config.toml
hidden_size = 256
experts_per_token = 8
balance_loss = 0.00942
lr_router = 0.00128
positions = "rope"
parallel_block = false
init = "trunc"
optimizer = "soap_variant"
lr_mult_qkv = 0.4
warmup_steps = 74
schedule = "wsd"
doc_mask = true
max_steps = 5504
Below are experts of layer 5 (counted from 0) of a mixture-of-experts language model. Rows are named router (the router's row for the expert), gate (a neuron's input weights, with its number), up (a neuron's input weights, with its number) and show model dimensions 0-255. Each number is 500 + 50 x the weight over its row's rms, rounded and kept within 0 to 999. Numbers have three digits each.
After each expert's rows: "gets" lists some tokens that make up at least twice as much of what it gets as of all text. This comes from a sample of Wikipedia text that the model never trained on. Tokens count by the router's weight.

# expert 72
router:493446527513468636588313414502462452497482511594424583468506473467586533480461509539412495504467495622482547494570535506557539565481439530466509476508559512474549521520514529555504422570516489502515516592524624522505471485493546491518446454490507434539548541435529620558526657503459503528465467476496415512466527510468523515522426540420474466444431570549459504525492588523467587539487494494420524591518553539493503530538512491485549586508484559485493520572465399483487511469435460512469609443522459445520524448506534513527528557580542481559502527468486514502440495447513425590468443555417521522444439503535377458442526473508379513501421509562537455475541513445504541433457551542460495544429522546418554512599519478581530549561559456524529487538548588459512518532599516
gate0:496554593434546527548478555506612515492483434533549593482549424554500512391450533511554474462485582508490533460605440472476533515468582420517471408476504510479491581524502480544513462473513542420497511541473466613526377536488440456514463538446481521542473544539493414533401492562559419478497415479525573488568452611573465539493479534490436452559465552491500473468532428523531507542447564481487501528517682512497534442555542509532510496541515534474498536481510525593461515507548522587543425483569555432440594500514476471515464560452572541509471558552584461525494462430469524515443599595496586459408431391457490462408506593516501561464596526529484529571487426440470512484582568418471530505519511540566488514476574508423556506469556477441518436535440549490442519497502471
up0:400450565553540492483461472450551487392493465537505462573566563400389418523545507574523559569472480512481536475479497543467436508528467453605518556535546541521569480488545536492505417399528479360561429472546531532483535562422459517546520594472482498463547458541469491518481527440473541501474470574527430496612505584552491452456571538506573546441500483571497557516444482557470401525476528516486528487460499587505624512432464497421492553525548514409422486544519463394527502506439502532477499490524527583471466647492565501440515473514555366525389527530512510502548448531598474499527534503511597456520438448598487515503428406522469459590494547452429509493453474484570530561453532544506459569475405495467513482469495482529491460484453447389468485425556548503514495548443476
gate1:500513494508570455489463483468442543539474561545525493442510474461510532489454543456532379495478463484448480475461469510460461459515525454622525485505507631527538559513585559569564396580401510364454528514541539543507556488476505507514406567481540528551537537467504549476621546534425524503514393509449513441471443452495608494599510452515444461480480440503524468407545552487546427451529487500582543576524487438454553470541590518555410509520519575496531457429567486561538516519569528457560597426489471537433476544580542548489553481465551523411463479505423492558518478492619473542587461507479516607476564445492513541503533538452546385515489520492511491475475479431424512540513570490492508568383397544462467499556595503575453474454472434502624497438446493503478518475459440
up1:483412468462461503457579475512619460522475428579417467438510484481483546455585526530506579498509526530522507400506470539458461457493479442445471437536474514535596468584577508464511507423508365500525393475430528481560480447492521482559419410511426486501413585478456574469467492509592527453490560471478523542573544512465563461518460517464454531488534445496567540536499554440475512544523482543471548466469568476489516547539507468460543469550569470496592504501509584541474385481471483468512484551505499466473593501461527437472582408517483417600539440489513393495544535575482478469430486481448559414447436498451512572479514487467527438456487405505515568473552591526387403514408517440489506461501470415520539437468463573446456525546399492503431513501573569560444498464630403
gate2:445570472452502537464503470503480492472467479547429493516504564403506583451501518489431560423408455547497448480458457529456537467543452529448485433535547509450423524540413530495650488486467403478428487568447485510564483496592545466509513483506488426485564468559505583582495506587411544500508454395446585414465435489520519483496524524491506431469503501433466522425565492427518521487460461498475509572511491547499514482385521607554422461494572600428502503565494573564519488430485432434492576472416537436478524490504448572469485490543461473532504515484528502472500533497538483492605386495455509469399574550493475487425513390417435540556500588524505499472510624478436532493504548506489480497551582520466397540490586514538550503567522348559460570421492453525511490405463480
up2:515425519543632478539540509586484471494576471616574511499441558430496472491486475516482507488587519553453556534493547492443528465514471425495494488437478469538478455426503455348525389521411516527477529494510502548495516531463520487567492506472521440498484511357484475511472422523477544542444578548487556595469484491517538449503523590464546582554418417593566436507494487523464404531470553460569495451609515438486447510520514464499509460483417442489581512457472483499479520472558498612442447466544466576475579514536464527480554455449607494384499491553437512553504400531498575516494589545550482476479416494401549548543562491546582524485466618464484557506526527587506426466459491502535466514483554487632535523602550519517541498472430584498509460526544491504539526620518545
gate3:461407428434528541526560452505545489488492536490520515521517430444570562445599486495584415474440488635515509495553516453431517582559479496567609541415440600512489510498516518403490493482516555519436494577465546541388503535472498511601469497522441581530578521524467458454482507551515437555504356528533435495495499496501556540500462456514461401465470433498549466456420447624525545499534508567500453455568605487480432468521452497522537494498608507519558525432461549508477487503459586652529505461429462481531420371515340429497596507511440432429440489511487550493498431493483545466444461477419448507418477525460481605441476506586484538579416567502547512528475520530440519576500476497494484474496534508550469514516491564477503517500524465529447490529524557470558474535495503
up3:527491511462549561456508636523549528521424486424502443563468541482517386462435485528510520532476496447534510513480517500573486468555448505554425522392461438528554521481491418550469442352492513473457468373577519491483535548475497493510501446506406475460447515472536532547566453457474405484565489507552474449631586498589474462403432534542515436461555576461490526486484474480479490434421574402431521484377439439586505537486510429569535502477498497532419477535474409510492458498449576399507498609467603511501497531551538418611505463574486514539477510517523485560501535480569549500531532476566601491403473562546531552496506483489526496517482530581507528491430531535515537516487397490443591525512474561437520544457466413562462511525583483572489605473495513490427490438545517
gets: ".", ".\n\n", ".\n", ").", "%", "\"."

# expert 82
router:551552472515469450568524477580491574466475467492552553467536523466476539536543563487476534476557483472493472512482569455489554484404434493579441522460548507630421487475531550458499587510638539503523534668439471464393475597543518528501521488392449524524523361472470378482466560495427525546442507585519471454461493475559603445553502409467478538502524533590477500437515533535462543499545536536488509373588386586482537529473457595461489549552547561505516510498507440492489579479489484547505450536513496477551466463501550533538461536504417471470519497507539535447480538529552588429430508458537491585469470542546494534413477594436527519479486522550521508524515530500447443489475495570521418463482621463495523545548553520472574557466532438444570533435453555471530618592480509
gate0:400528466438542510476468552482520526447478453483467524472571484535474498442515494490514473495509436528573555484408513593373544406527533550496477474481535453575523383510522520509527513494478528552413483521432572472445603491497424456377571549490537486484467535473399453460476538551543429453504539474513465395490525499495617459411493456396491525546486546498496547451523488499465478448502559483606538423498481432516520538492544523584518534533475509459535475501445584527477555489398559508541523541428539392522519427498475562494509428583506444538492575439541383452485471551487571514542515536535441542444510411492595581384486527444552564451482562572424512536554480535464572511530452565588606546480451421507526422478535496517479519554481490419481651497498520465499515427463471
up0:457550471489532549500494516486518584421543540465416582478490440483580496429488503535503469510523522483436454530504528489381456475470443517521442567468538447497578511522534609408492419539519516491465589475479465482471515496454531570540516600459520483565460425480466527541491554564485402455467459516514447473490428487486488479439463514421532429533567516590478540518464410535447439462601444438522528429497343512474467466633524579505522507464533574435578462487468509565496516501455500380519479479579491440544470581553521591540473488573520385491525548421556555525487581518517554523444502518516451575466522475625558597442539560521527524451584422424507510546512562559411471521500539557601512570526458453459466544527551487528555510533434523382570488508528554480515479538550451
gate1:485579407503559529486466438468433533458407461488444491471443411452536580496479479456578638525439437392517533483501542438438541439526519505555529531450525486578438526516540569459494435464559526505483525533572563573524503508402550478550421457464497520524468447558527422426461484584505490486515450506490540434534443536466539555473471357455510432564430476538516461497412474509478452479600530420574472431503493464543443505486404545365470454440518555455528488503583506550436502408550521523514441445490574524545542528488545579483476446498510470468563589465417484519429469497526529511360526459487474460569566463558550533450484480546488472491475508509430500474579531429535490514563512482486419410503445521519455506496542550392503343499465433506503599473490516456421518507494552
up1:536398532513432539440474581535529494498527541586526440500433419454443542501497480442482456546478566514526493500522436544519455518546462454491528458399439366505543479509508524475506539473406549465548557453498386556522507550625438457568494447552559443453521490420488434489480400461547528548500502492470533499482554453500488488538412477423540525463498577479540521520474435433549415469549486460499540532490463532471557473425425501560484471522525436493459549508521472428563479520472423504468479685569570553529402463646543492442504419526506459523520520637475349433545522454546526471454526476454550486488441509474431390513445505575520559528447462522414476590509503512536497566589545468447460481585479479453513550491510510463473516432498507525411565564521495588500509481529502
gate2:392536465495464577455541459508505441525624512535485473414639454560480499586523480572563531507491544493455543458507449582473499549415525593488544485451583493483506506477529516508539564605440531394441509458554430438438534491443532485534544465496548417494531550578587585537446496450464453528483564517521490485478486492489480495479579513544408535475512439420530514467527444539517538577561462535451520553397521466565523498436475571576467501463536522495447497532587470466501505410533498490489427416460555449486528556518505584580505515454517526452546527429462449491495501479482587480507477366501460436558442589546457497535523566405502635593521473489521511632541468474478522497429533576531451457549507483501467605556376517552506497477555438503474416480514502473564486424474426
up2:480428517433451462507486497548583535533456489482445436580519653470550499406407461511468506486516490420510516537495534478434402479449578549547573497517505453456517546443420450571511524518521437456593480451465596478567460606574504513507487447536542452481435511522429491422516504589491501536487457453535604556571543488441486504502509450462481534387582475477510455541589585468586490448463457519482471515580558470570545536442508513435500538490511416498485466541495554471442428480532439538524552549455562531467395488515528514499602487515545485511489479531593523476568438483503303507562513391460561418482519469448577498529552444500508444437469497515497500514496532523458547532477567449433458432488574586405535460426444490478491454546527558457486583557425496513419473454502473
gate3:489507431413533441520530437461549552540521509546451489552532524484444570606535535452470429468494541539581526561539500517448444469490472479539481535476562540519487525465528532418518532503586527485447551485530417486520511481483450487525538503495409483474490380543403507386504547591477468445530573505525419503511515527605481522463450406523400446571553542573612455419584469557440575471506483551476498502586529588546461573500495581504420515463519594430499489515528482599420579470521537629438489472530519494460491550541449495463598485554527516507505513488468470398439479533527543486457560474623568486411508454482548487453532583536487551518444541488471569562543486534453513552580441514538449537504505568544514532425423495517519582495443419530420536539583461528569431577548422
up3:497470556512517480512459543583514506477519503568544518532507607449589471573521597450480492444493508420526595438596399529456424556570596547434481528495547453521598451490492470542479565457561431419540457456432538432475516579428485501431480533575435484476591560551489545485453528496512460487478467475524464571518553541387528487472499475474462423575573364409490490551418468480526463487507382585537498502599578543479451459513488425386506581408616481506500557500459416454485454471513460530541491445513433569468462547475507486470488514605458511540575458509470501463578503440544393570556537570427575535566561492559476504555493504424538473429456467463552578498503482564456467483497456478459512449572486554544570493500460429563499449511514537538530494496532508527479504460518533
gets: " ", "%", ")", " |\n", " —", "\""

# expert 85
router:614538486540474489523484492570445485457528512493457530412513500505504461523606561488449514470603562486495470513468580511500480447481437511555477504498612488565489499496499481455447538498603542555538558606419568491431480490456429539510536529463487544528526432563464438521510465513430452467448507568498496475446498492580529432466431438391562454492436465512490453525516564485487540606565505518531591441583414532459629536470419611515536524495608513481513494511453551539545518448484621641548442514462464542482419457568567554503479515583448436559523509524529571521581503484542487453442516568482470540473446471532470504483501523426536449476492529506505517539545551499375405475517502629453435449458546469489547536572468522459587474435530471401410507473460545443488542513483607
gate0:560559458509492485435487487506513450473470512419507522462592538488452424453549540461566488523445438440520447522526601493455525561513480516529446451516450450508529453458457558451455545531502535476497546542498467466431547481481591521475498507434572459467520470551415493570540532532423454553497413500503510465507454572604538447465445468430418493426479479576480488478511530497506555577508497548518531452492351553500469424499489558431513454480596569432534544517584504596491560491617601531580420450475562465522517541538488573510486548553539440541433494472523584556551489486473550459476551471624514563489592520576486513490468515414563517511478613532509414596583432457437472424512509631527576510520554473579564512554476471445500563497541390509413452490555467413453486466439478
up0:469494517513510494542529454556479501444526496532526408533495486487510488594576453538426488443559382460535411489567566539512426550542408481470507518528516499442387538520539444585444559561438621492459391547499576526594530506499427449477491547459478503520483513535531501489544439421468411488495566497397486462525460454565361479501495450520477486532544509547447578523519534500483506459501475483443500422526509427539597477558440457512515554407635375527508541543516472559491493496473499498478500504506503484535535455552559484508524436532563552545481434585465458524519550434489537482526392457441485434645497520558524492543480452457508429477527564501435509517540489461515441470478495464476551531497601490487470534402415486506591593405417543476549527471456575383587498569555533
gate1:470507397486469566507538478437569495455466491469567501430566476565516508513453504388525525454510536521559541453506463484472453499446494508538597411495524488559478541554508452556419416570553515538407486604569457521455568553401465427468526572408568536448617468511491550496488514516498416495502526449470556533502548491465487500561475440466479530471469449429415596473445426557534511503490466457494485395480455500456455459454561502573543520426539495596500493448468593597493528473453381491417549586515566442511507533521522502406409469514539571571559560530507507486517397507483539431571456474467521530499514490532460455465456622530540412516515507515523518607497464525546491505416502580544483515527442556530525444457481533458494482495538616427508613603441409502491487451424471
up1:468468404497442495494498499467483427525468467437508511492566493530402504468417544462493397562467515563502455576546485504500560524457503508446482519489520499470503492525488517510565519477364531453491474495564441445443504566542449475512451550457497560513369463530540533540499471483489416548581436548412493456581583604518462596385434550509431592522428458525446587495498470587563503539515493515486504425517519366509512558522507522602391505488529479487422449507469555473486488505524393562483491412481526462618529488444455478530507493542475465523445526474567581511482463452467344469561558525607464524543535523500536513528485597492605560519492507508606510539528443521457513396447444545470476592511478507587491476461488513530531521448414557387515535542461468525444520443574490
gate2:452535499415560556446509477536469440564497486422415497527567482423446504481526472475500455488506525554548510604495499483478403569491488434472436494516510493613463523546545535549459542420419416512501462499466533464493543522463496563435551560508551504490454497542410428504464496522503483458473446476535440431585473524573499567510399420526518513441435439531552495478523439444461468583473584476470484453486525520530560401560569524483459489502470425362506462498605438566483473473465557454541555473418377426442583536437527436446531466538545440554510500489495522507423536560475565477591544480514476463433494452494467471494468504453553518628523479430493557558526407532434411490480455577530453402490503512654491478464523451477437555614571527545444490609530539481545465540518527
up2:414538661479520489589442550508513544555453506502492512500502517562495427439463466471506519535494498492508579502525538555538485487556540486469535418477525536503562547494536483471499618497520389475532468510420572526512502494448493397477451494565545480495435585523533549518610418513546594456537586455492519518488532546502538476498457377495551556522526494592448420449475458597392438502488516463500450545461476484496495458587505457503537517462507526443536543498546559460477409471509569505439591427493553434487485526521520564559470520548593567490583557489475592416608530564530512514550479461496479525531453515445544499537508515434321480448511633482413486478568497641436548598522506437506510473496460520510529504529526482426509445470477477514444541436509405542386476507482466
gate3:512466542530460529471497473431508488480596466494465502532503463502458567476471410428554482492492507489461504498450505437510536524464491495545363498552424525424366410529560467410584551523514500467507534524492427437495527441535436518503550519423412481552457495555630612489380482408521554594515549492538504444554508574437489465432469463540566581512478415534573502454457534497554539433495489457469585539448473464602409474466383480524491399493533527498400413462407390552526503541527509506442480496537508476445464518514427415425480502464560520481505502484518520499515504532506492549553489501612404430517526554538459580522544521484514490529372607601360480538552556526525500511492542504594514501471468481510513480568521461492514454518544434490516574495490536529568485500561532
up3:568554538513508525569570548543405561509390500496560508489557649494453576512558446611421459536563588532482492534544404523508497452539529448435515541529493527468548540516527533512575411481475543555440435595482470492475423502551546543485393505539503596409610515550507462433494461456506491425458441527493518462473488540560554450438494552572511435568497617489476587538455468494519530563496445477485498504531553519472438505603553486488551442491477514469592565544445473445527511479527481432511344533420466430476518476508552466509507460530558548508475475562546405442455551401511505385590581518496497506484520416552502498410502468528462519542569509518533451468521472558639473440452478486479482460506489493461501565517490499508494580569536472434572425498563531407469508481468510
gets: " |\n", " ", "%", " ·", "–", " —"

# expert 49
router:528670547512541395452451473509542375521481526567436468541538546427499527442513455391535538436561537467529535515379509529584468416500488525456530419593405439554533512547446516496427464414501393542519549497474516479482479567416483505430443504478439511460525459574412503459522511564491537479511426396516558477438529625545517475588440441498462456492457466463519433423458483468503474485451496479482465517510532389462447506496558610455546483486478467428471492546538578461460434510527491399497464381464424472478485507488476496433532353496535512411481507494539442458572522611549485493433459506443530450542482494503469505608457548466515400522501439518526468442494497507526477507530498483593488532530473477512476472455503465457563526531430493575420520536561466490578503536441471
gate0:567531506447523590424528427591498415422494545489521446606482486496528504534532501551453534402475501531486404505464379551445561404457511482364513520549486499582504451517512425451458531534491504470569574490541522543515472575514522453404444548403552550515451464481512518435470557538546552522470513504458504544393511431599508559486573560546527455508411588572498518501391515473602466428478480496415495505500425531554436555504418512516538544529521505440471430627572543480502543563541439445435524473506524468433503488468507516490473443473517434576516464479498470515504574440503486484464588443438451426513523505551572478490473497471404464540582451525488429424528528494588466495491452549522457534514600475548485416542580529560489433453530455477532529416486632444467530451519484
up0:461476515423593595551502441535536463543432618416558517484445484571494560565448575489524458521521502505462573390486510428637473471522574504467497538512501458440485545439512544525454621489486557443495469515523445518443527425390447502507494385542487567445435521471493496527450480456429557480483531528522544477529547538482547436585503507469575536537540523521522544515520568468387497507513445532507436545506556498428595448570526451560472592463445465538435479558476498493490489512429444458532368542571584452496531471555637552480456502495525542448528488593419526405550397469492497579522455459497479496500511431556490504486499519480434586378529464479478475530508579487526445488447473511479477433370486435486493458433472498500513529546505439452491534584489470595549466588482523
gate1:444494558463471540419545400403485444484550518509578518538475457540516515470562492450413522512513507593403425541603531559487611473516474498546493468523551487454453493517584487484487589527456426528430518468582519567502500517538510483478502513559483570550566530469394547491462531536520484548567522481479553471525420508582531502577489583512461485402528556549496479477475562457539530581512555524544499542449476406509422487522549516631496553578417460508403464487538486504452614440547558458554590518606500404516503534465463514515445583529608532514514584446515501505484601450508481537539491572507485500464519518537491528574501430482534510510542449481524459517492489502509462544397415508598469452567510537486421353520578527462529489551501546436500421405469587456590474537500413
up1:541546525480417409435501482616544554494530584485515530477481544532577516362511591512514507475483578448500504535552464589442566497536522467386536482500508478582403441491487541465503544405533409475501568510442449525507461529436493406466470501484427417496509494508464492377575511477544572524505413563430612505588526521454594486462566572345428576496473460462488561402515436419494523464484514441586439478501530442486483452467551471466478506442487581480538509504546507546494429524508543573479465368602450471487442464466474522463447467449431513506520488506481475499579476455478435460497495439465530520488464553520538462451435511457359530510431483529445508518474512543446487591493515511475566466542536499461431622490464543592562513506523537504466478465539545475557574514464477
gate2:478519517538637439446498556458644369476506532521523461442490546548495490489431574529449522499546496470509520502453467571537477520416555471480519550528488458397547483493504451517505551502490550552515476525527538478538522511506477520444488498480457532480579544502471497481453498548530548376463493544505403383416517446460520435500478444596564484550534459486669504473472531500577511506482451524412534534420411467458459545455398515452491515484497561536607499482571480561497527576343451500492466497569388517521536512505494460432523531547568520492496542470451406467522445407499471464468434563527529389547529455448397557527525508541483373472485438469579574575607535518531490443529538533503499512532422409474461466499502478585522491476498466482457531477512481574487489428596550
up2:518484552482580572512486503561427572520511497476513478589477485562488519523492480475555556537543495472563440511469567443511440552504498511552412474496498479524493547480535406459400603470461417432490488365402438517552563457441457463486509499468507407424502553407438455492514513591457503454486460476459573459486563536497477497461452423522539510517457546429478507656518529562475380485478559423515518557613569420543521505497606493529457548450530518506531544596485423422576523567526470436478493519563511486454485487505564424524504405484507496408449489370395517405533532464451550652463536409561445440511543470502532468488585466470483585474504479500445481427479540463456464505478546408505522515594465549472483565488500510422505473494499540540476513496588491493556523503449478
gate3:538553518443458424522525454467490546438441533559591459514397453423411581459490480538484498440477470452583408516446535518495418491514501539508504513413419519424536430520413431484485478643424447518500493551450445605532462516515515516450475541517542484545480532518541527580567459597532475576563553512516481490540415520538367520405530495454566435406586502415577506527497507530511501612501568443424510546566515475491528508510445448526476370485509449483518517563454528535484446461532445559505578509479549437537462530393468508468436462553468426479427452448562571428520492474560471510496514470507494457410581482458492560468556527429571572536503545567549493549501524568606481511517519491403466454478503488531470579526530514540469447529457557501513531503451381555454518475445574
up3:523523544514413483497474508563497523449492447501555528483586488500515541426437507367503526559516432537567514525450483554564580488407524553460536596481539446428536607503418495561479492608458522480589563449592484437543504516521445558454459491499471457519462536648624535629522471523447605482559483440476578531497481463493526470470489523477591555442551589511419378441520510512424464488500475547486563529530501546542539575497523524498544440485507487535431459554431481505481450485447512533476442494532435476557522505406561493455537579438472476549523524524630530528455495465545550488500456530456527480463468527616590482495530523455436458480429541499542560524611585537548614547475489407451468433514464566551428490408560468489583478501532522541558466499490528532491531502541525
gets: " was", " is", ",", " as", " and", " that"

# expert 50
router:569580455511518415476448520484503339514502516539508492568489560479558540453452440456562532459554533535493580541432571452612454428477535518446520452560416449447531539517445571536428442468520393550462558435527480445432478477427458461426537523421474454379540455550454504470612496552467522474535449455577551474502554597515506482514474440495487431490502445436498507499454529514517491489442482508498407451577507421515428530491533585447580460425501459466474538487542573465420418521425418487508455438497427569549517474501482459485510354529514452381477537538587487474547488614518474513416489502512485447556501511483474474674513524462491425444479466516511483450489454561520519517511470482527457493579481459528525515476425512490520529541439506518443518546597411510544536569430514
gate0:520594495546432523436518639422482455510513511481570438426395434563391565435452511544484582519517409462561480500511578459564525424584493497483522557487564516555461490479472459450455431451522470531531540470471444528379489522529465493455432502495433412456427473458466516466509484557484610577488444520504414448515519488531463471394525625527528495597537496536558481478497505482485451549469594504481489622550505447501510531506529499471514571461575474447486552433526587468514524487573478527509427476506582441510430552541535493543466467479494550580479486593481512478472482578440545593475604444513518458525503457618521519484469436483549436416484459458506391459542469461506476513513551599470508499475590499406403559532474510551564514562469497559434483519515592518419478461470553
up0:422497464426446597491512463463494410479495566530512456499430520440360515491538434594511478464529547481578528502521515503524467574536522476561498467479521514494428497538554431442406581492463499557530452493422410555548434463474534486563478540521629564465529482518532512450524454511460552467486461607472439469464460494503518466456571528470529512466494473462460533549496564490650477527509501503523579422572514465472542487452599456555593455448484497445476515533400460537502500531575478481495489572529566548425542463637542450427544545410479438543435492517532377444531455458482500545550452407623471514530476365428544501554500494525525498505601531526508391471568514538474509504463560436524447513460535503441583563609517571474456557462501398523499516497572513513450472512496515
gate1:442441462456497547514472501470547418459484465445517510507440416572522536437419448480464427479537519440513505545564571474482534476539425529567501581586511446460515514549616497583469590462514439482409563430497507522506486516465537519467483516518469544439491434512490511561503494533449543484514421498474594453504578515514449509439503549481490442550373502556483604524524566521597482512433557516497394513606510514446420500510537547512433602462516537534481487498528557433519471572504399456520548571496511420503477488415536500410507520598449422506393527549513514553479516527489498567544550433480436446550439466470532490491447498433548390446529532471519506402460591549480419491457389435451412501541427478526492488547536546571562467544549565597438555573536553589577509438483536
up1:619532425503499553538411473503541523543493508515484427572427565553516498531449427445468574524496508495393460558449542391570488542534492489493478503431561503423472579480467486429654538521430494559498492470510518519447508532548395507509540591449521507510470459559560563608485493558437589528500477454600476554436543434506518517400468427467490488516469498471567497490509527583523479512571452540444449459609508510524511509513439577574517522502452543520429524558531553474431395541468494530605522577485587482484542470510439600541615402450469435558485586591561561488485456537522447554500487435519468433445426494497463457469535456414505447436597533496499442496506545490502491530550460519520421462496563511508601419519439401498539538462537496475540489464563523543467537553471533
gate2:512526436463511521491579495500539471566547429516526467532487448562548527566439479461435511471505513471524454430539497443587514554487540529435500460591541490417576461603498540499529495510427512483543432454478559494478577469440355477493587452493393482534474483542487547638497491450438503457410496551442532478400499589489399425496528493379477485506503475473578470460549439478506438505485521556497404532575591542394494458482467529501590557498547491477513522481579489561501473499461511526546493510353541576589556464430548584597570551491469502546390517483439482546473512567484441509520562522519517463446531494485501508484601479479561437457515535579488499454416536455430524449588444515484489500448520536455483355481462451563540555536435554454513485565523463529579462521432507
up2:491463445533604464474522441506466538539422412493481453425460542427556503566607498488489494593577490516492453517458490532499506370478477461422546438552529551464434535470540478534467494517419448523518484503511474467512537528474433601544507444538470534528551545447478522607464510479536492511508470454521601449524441506476584523563456516491461485469602437558639614433482455487582415474497527555439535483507470463600584512582495507516524431532473524406583527452534482524483534485502561477506424433511458422542541539522478541476571549524494533471492563551587499463477514511459489439558549568498499608398479460560509600582581532402528523475475443639430433531504482500467498461492409620498597493509509532486477466454517539479512580458462464466560546512497550620522532579512495
gate3:433435443462506525488474541596511496441553466484477437538497517573513523435480425500553445544483451478536613535486433490563444488412497492546492465512419484493592490471413442436456452488484571398467454436521513446523512458458413464496447465480539447468544470471568504484562435598511538438500523552604576456430516464511502491537507442530474470557515482365519464531529524515360524517491384480579557460525501512431384537456447616523449465519576588489482493544466504574537487541478588543571471536557468534485518421459471429468469466522496506493494508476453545420497488456557528528471531418604519501526452497578504483554530562536535611478460607517514497515410460514494484493491484453435462517489429454520490426485456402520426437497585381582408550481509496638513511459469477
up3:513497607507436500434417538532573540552469485469483475475510519469541454559546573496495569495536534423455485428534538631411590482502464573465469452514522489348561469516589510570538574463482451569506510490480497480433444473561490574488558501566469542494530538492406540579516527501469517562497554536513559611497472567455575579476612562469470538540470559545472428476534391474530565399598516428401522481496495488525559481523510459538525548521451429485531572536533562528460504438540422409465607442464506497452533500451469550497542511509570567607555478527539457596471431502588511470562558469430621483439502506468569484457464484518467448524498573495496525519507521483498469456522519537476457469494535498415563504560581516470609532504505550463613505530528539425543504542533404
gets: " was", " is", ".", " as", " and", " were"

# expert 57
router:513563556463513431416435482490507367441394535542507465525483575459503544484481385452520537430487520545502504576430478524585536454485488474444519440574438369489640479482481535440454455430453449585541532475466504571552517536451475498489482558476487533462518476486437487489512515579565504556474494427518572523386537593531490551548512474519459447539465503479550548524458508453541500488451509457496503574523485477478451504589565636465480415428461445424399469465543622496488459532498428425505571402527522494518544501409384498482582396487508514455468474523504430500583453500488479473480515511442527434540491477464479497559511503491491467554513485577518488429499546527562460501512441466574431543526413440534375493429515520425492546483440521599409519418546474484590527544471472
gate0:519509504538490541496534498568522519451445474489526487486534399412492597515467588501516590420451424426483424530515595564506473487454517446572487529468540466554425536524449533583529503428455491510472508497411510550522550500541559452515468525468479461594536457399522486387509571597480477435485450470505581564488452565480479461543437495546539585461589468476533470489541537509507485478504480626470547511502462484459574480533499550477379468594461470585455474558453489536510504459482483555486548403388490500564416492564462503426427459644506519525509550525420585525492498461587466521527507506449543571505449451452450577459361520487565565536521517472488463492379464508448474504489460402544393474510609451411556493494511471555516486399515452525440487442522544515484556508476438
up0:502535568523550551425519562447517556475519580472436561481347523543481447572514529571500527509496474575468494473433482405483444624633486557481545477501490411485490468474519532573477631612497456459475525497545486568482464406512470506384500579475502493495524445511571457533481440503405576483516565594486483590477542533487581600473504486518472515494442520528509482468544496461428459526606445459425436593553574468510461470481477468524568518446478549532455520536524553468499454530491432512444525540477517516526601486520552590509518457513491497529607546448383401545491496446559595491474437444486480467510546504478509488488482459509427500490517472530491532580531490481462346543532519563530514566443567509403582567586361511470535522521496505520546470527531493494485428480540452
gate1:532465446494477489478488504449493413451437530457445488560536477413499523603504428514531468476501556472526514563485482532466433463433591498466483437474532533503487451542502476598573537539438597470531518438447524503588506486519427451469472493437509594511505495390436515502450520545510467459569421413496540459528392456573477465511433537502502448431555474418472462535396403535486436448547557521558577445511558499512500490600471588561514494491557454483517576447510455505464506410495550398525474486464555440436526535531462528422415491457555561569485487490407527496563439519529512562438419522456515395498457460440601541552561524466550587533511528428483443553506546475499466564482534452622523487413500523459485441421515654481392515529460559474552591446477466510536464576473522
up1:469570483578523504482430603530519530483416534531567508493562515535487473532495534582510489423540457463511540516537544511555439448449480549525459561539587483528550528552471448462471462443470480561420481476391491555532503534501448563584497416460485583396485431494554531624471574486513443503464458531635602502576415542581501402553486479398469563526513526494464533550499455453430490549427487526535517559582512582371554536402571546544509493324425497488424562555489494540450508435532486488478529524535497470546536468451531518398467514461455438489420416501408490441655505512479503514491499508484470381473518560490495492516512446513460500469401462541503515488457486442514434426463553491447571551495500480480536569548469525495521540538477552512406504544449490461465494536476473
gate2:591613455427551494430502467413493498477492425437461442525457485457485542459504454532458536528542472507571463549554458482511559535431428557535430514516462451483598441485459498515461506590539514586559491503502411449511561549476444535482463538532483509501459399417489564521513547549497530556426424518416587404477549424541439493520507409477554477522604524477471503636511501522518505451452493507429472528560443398516484525485531525427524402523419620512442544510456488533494472457507397576510553539504480498504575541475445500497567560450451498420443484463596477499462490462479577516541529543563611448506478551446410548598496529431492467517484486503416407540571556533590442449493457453607519447561453583579467543468562497407552567583528487524518518504497504505530478528451489
up2:506469499483450442558500417488447458441533549549493466514483560516461553533462460485520521420466503526556505518544473523499593555598497549442413451465493556447468516493543517410499479505486457433502331511454635518415563494515501446448487500443531552593538486556486460450522433492442546572504564489479504482430492533546497493407549482445524531491446419432586565473508571487549468548480415466464483489544466483543470574497500530492528470505557523481587400498541447538524539560495442575514517435576514488634595480436540535348473535460514445543431521503551387392458493515596535465449479559513440500391480473536526483507547530442452507494472471519460475526528496577463516567569450531513426536501533424422546578389497521571570395453541407514551502460520567533443488501550491
gate3:599553516430544521428499500443534480516460468535477486512546522505494504592486571485515524457501509414487424545565436477556502464578455499437524489480487437439545556414484472363554468539560453513542484518520613523482570505528530613539522568555406498539503488524505445548547479464541510578556554565566479437505460514466523491455517489488486430438601448461569435519437501582537452565486509435433515501529427536528529477536497470599527469455460584443463539534469439525463485510505627555461482450480470443467639499409449601530500481557474519467465540457511452486498451589513527405515453483505546366429532477474420532509623482451434390598511473590526516563512463426511513581588456611537514422575511540544514479588533534517547482464425501518496439491497489534461470494437514
up3:432424446511456413515501488463517494570528497441598549476371449479451558483459428555464514514539536496429483540571521436534469435574472583519556502498385444505444448523470487531476556506465513493432476477512486583473471417516461534505419443472441453481532411457475584531541520496510518519558510547507439478464417561526512505462421557549439489508523467585433551475534499459513558549466532472441449404574429417494385545460493459506488509537481425568403496540489499472456531554515487481446492491543523459480405520538489463505385577521477515576581517508535481518540487523578468616557506464491478549531404513536443395446468509484562427404464535509426504431465526476530440566424561413471419534530494536462415406560503581580496453568542469495535495667455465457524564487528488
gets: " was", " is", ".", " by", ",", " with"